Below are experts of layer 4 (counted from 0) of a mixture-of-experts language model. Rows are named router (the router's row for the expert) and show model dimensions 0-95. Each number is 128 + 24 x the weight over its row's rms, rounded and kept within 0 to 255. Numbers have three digits each.
After each expert's rows: a language model's description of what the expert responds to. This comes from a sample of Wikipedia text that the model never trained on.

# expert 33
router:129133124135121124128171138117080134134138144157161083127141134108107121116129115118121085142169139148141129147089127162128147138106130124140163153123123139138083155155114157100080128137121162093125105110089154129135173117132144182150126154128080097166058126168124106131097088084108145081
Word-initial vowels and letters. First letters or vowels of a word, often right after a quote mark or parenthesis, such as A in "A Choice", e in eyes and O in Overture.

# expert 4
router:129151148155103156128144135104112120158130140123146121145152130141113080124073124149117079138195160123140111159132127153133102159135160133052139144151088144153123154116080137117094101109107155096108089137115160149126134162101162161130110137133120116138050131130134148123091111138113128143
Table digits, non-Latin bytes. Numbers, separators and pipes inside score and statistics tables, plus byte pieces of Japanese, Cyrillic, Arabic or Hebrew text, such as 0 | 17, 50,6.

# expert 6
router:145151104155125169153137152135101118138116106140116132116190107196151121117085123127177131183159138147133162117127135151135094105137098083098112134131136135108124085135094097110097147126127120173123139141128149144122135076123100139156102173144114131155137156160177114144090133087165124095
Latinate mid-word suffixes. Word-internal pieces like in, ic, er, at, ator in Latinate words, such as fasc-in-ating, Ret-ic-ulate, hosp-it-als, Coordin-ator.

# expert 19
router:169170155145135142072154141077168140112105121109151118148123125113093152149114113104131110150114088138159115124094134141079159128136145137101169120108155153176101104119123126114100084097128110098107134145097152135115154134169114144146152096146127105139109123100108166139122178099128108144
Word-initial prefixes. Opening pieces of split lowercase or capitalized words after articles or conjunctions, like re, inter, dis, sp, lif-ted, Rec-eption.

# expert 32
router:147140125132113142133127130149103111143128150111136123156130114140059111140092109195089116140128153107148151165137088116129173102112108119128110119151120151143110133110117134129121146135117177159104097168159163187151138163123170143138174112140112129120083111142097149107150125105143130117
Plural s endings. Plural and possessive endings attached to a noun stem, such as s in Pigs, ers in waters, ees in trustees, ians.

# expert 43
router:160134143174117159135173141119175110113092131129129127127151152127121111103127122152120109156094104145147117132085165152116143120123161123102134151131138191140126101090111135120095145134135110122147155135107146139130147122121142112126175133133114104161145110109117143189086142115103107118
Single-letter word starts. Single letters or short consonant clusters opening a split word, often after hyphens or headings, like d-ubbed, fl-oor, F-ormats, c-landestine.

# expert 46
router:120178098133112119120163133135133082146144183084137114142142127142128099149143109121150126139092147107186135127104176136123176118102124138138179189091152167119091111179131123112115070121126124096136121132136150110129149129127138158143139145159105134142087178132129135129103098100175154047
Prose prepositions after verbs. Prepositions and conjunctions in running prose after verbs or commas, such as into, through, during, with, to, until.

# expert 29
router:145157137140116143132125121105117134143107124080149119154149151116125111114071103133143108137150162157145169138116135130081146109091143106132189141109118154130113094143190141107160156082124187138127121145145128098142129128114138159190105122151074145121135116138078138144145136122152127099
Pronouns and clause connectors. Subject pronouns, relative pronouns and function words beginning a clause, usually before a verb, such as it, he, which, who, that and thus.

# expert 42
router:077103137134099126139108126159158129136122120120146102099135116172140108109125120143111097074175105093159088145130136147097128165156127148126139161122115122135134133133120141107084091115120119175132097120124145162116126150136170126187105155136154129101141134134103152130113146117126113096
Vowel-liquid syllable pieces. Mid-word syllables like al, um, il, el, ol in scientific or foreign words, such as posth-um-ously, euryh-al-ine, ver-bal.

# expert 23
router:118116127156160155100153128114159131117104162132114107137142086122096136083142122117120122193078136094135134146155153111141148116096121098102134127150182180128117120107110111109129110131140130151127145126085140102131086155110170136145087134145156089163106136134137142182136121145142134096
Mid-word stems. Middle stem pieces of split Latinate words before endings like -ed, -ion, -ing, such as ex-cess, comp-lic-ations, Dep-art-ure.

# expert 35
router:132179163132103153133108130096121147154133152133147099141125141130126108117147125090115132139160095156130130145109125139106144155116160101121139141125159135143088080129162119114118113092085117117083100111156143131181153124157118158130138111107109103112150165132175171100174162095156109120
Name and place starts. First words of proper names: given names, countries, cities, nationalities, such as John, David, British, London, often in table cells.

# expert 18
router:136137112140151162114128150102152060127109143104131115138148135144144115112112106154149143158108123119138130146142102151083127143150160117121146179111077118106086106174142115113120110188108100108147099142149129154142118156153136131127084123116128093144161185114125149119131136115150147113
Prepositions linking titles. Of, in, by, at after titles, offices and infobox labels, such as Secretary of, Place of birth, Species of, Communist Party of.

# expert 7
router:090143149137156138120115146121161119187132154145149110153139110123116113087133080110109116108159149074126110162173131132126173127123139127083129119118145129129072143137140175057093159126081158106138094134149115135127140117173152124119137117133109115122131142135121134113158116122160095102
Early name pieces. Word pieces early in capitalized names, often right after an initial letter, such as G-ius-eppe, St-en-borg, K-ate, W-heel; also first names Chris, Steve.

# expert 47
router:136143130128079098134134143164137104129129163104148093156142154123126104090085104086106149127127170146110140142137162097121151166126108095095134139095156125116135127185155150075110130164140141140078078128123181140148131086123170148156127140152150116138154153147127160135121124121140124091
Commas and clause links. Commas after introductory phrases, list items and digit groups, plus conjunctions such as while, because, although, that, where.

# expert 41
router:133138134134088140121141153074149110128112171115147111150132129139119112112102123149197119110120149145159154149111133162109094152121170098105129171127138155066120159137101124138098145085119101152096144142110125163130116179126121151119120067134091111121139133118148181131100157112106104127
Adjectives and superlative endings. Adjectives and adjective-forming endings after articles, such as the -est of longest and guest, public, national, American and mathematical.

# expert 1
router:109164153151134153145134138135117111135118116135135127165133102120099105110100113102118045117188113144146125164146108142130108129138142138055148174156135154105108127130127147108114112128110175092116101151139153191144119155102147160144135154157118131122098127133158140105104131112132090131
Table cells and separators. Pipe separators, dashes, semicolons and small numbers inside data tables and lists, such as | 50 |, – | –, 7%; and the cc in 1390 cc.

# expert 2
router:156158154151153144113151122118150109111101125134130134142144128141097098119152101105156115105147160085141145133115117152142104129123178140147135134128097161132159078126141119068133130125117135063134140149108149125130132136135141152127112122133129078145146120113139149157171154118131108129
Name-initial consonant fragments. Short word pieces right after a capital initial in foreign or unusual proper names, such as K-ab-ardian, P-iment-el, Lus-ignan.

# expert 26
router:122143138134087155150160137160137066113117141109131144113134124116141085090101138139143111132154072115151181127158132127116143132131116145122142101117109109145166112150144156138152110169104151140117088152177162147156143119129211116102137173134094119158160158119152124155139116135128113135
Single consonant word pieces. Single consonant letters or short clusters inside words and names, such as Whites-n-ake, horn-b-ill, kid-n-apped, absor-b-ing.

# expert 15
router:173148110148157128084129146110154113162112133115162116177124115097103105123114127118125115161125125147151172126126109127131109133108153154098147142154176154120106159147152126127106112128087159165130111128138134131142122097101195175135146101153102149126156105116174128157158138099136135132
Mixed short fragments. Short fragments such as t, an, re, and the or sentence periods, e.g. Ul-t-ratop, al-t-ogether, "was re-elected"; weakly unified.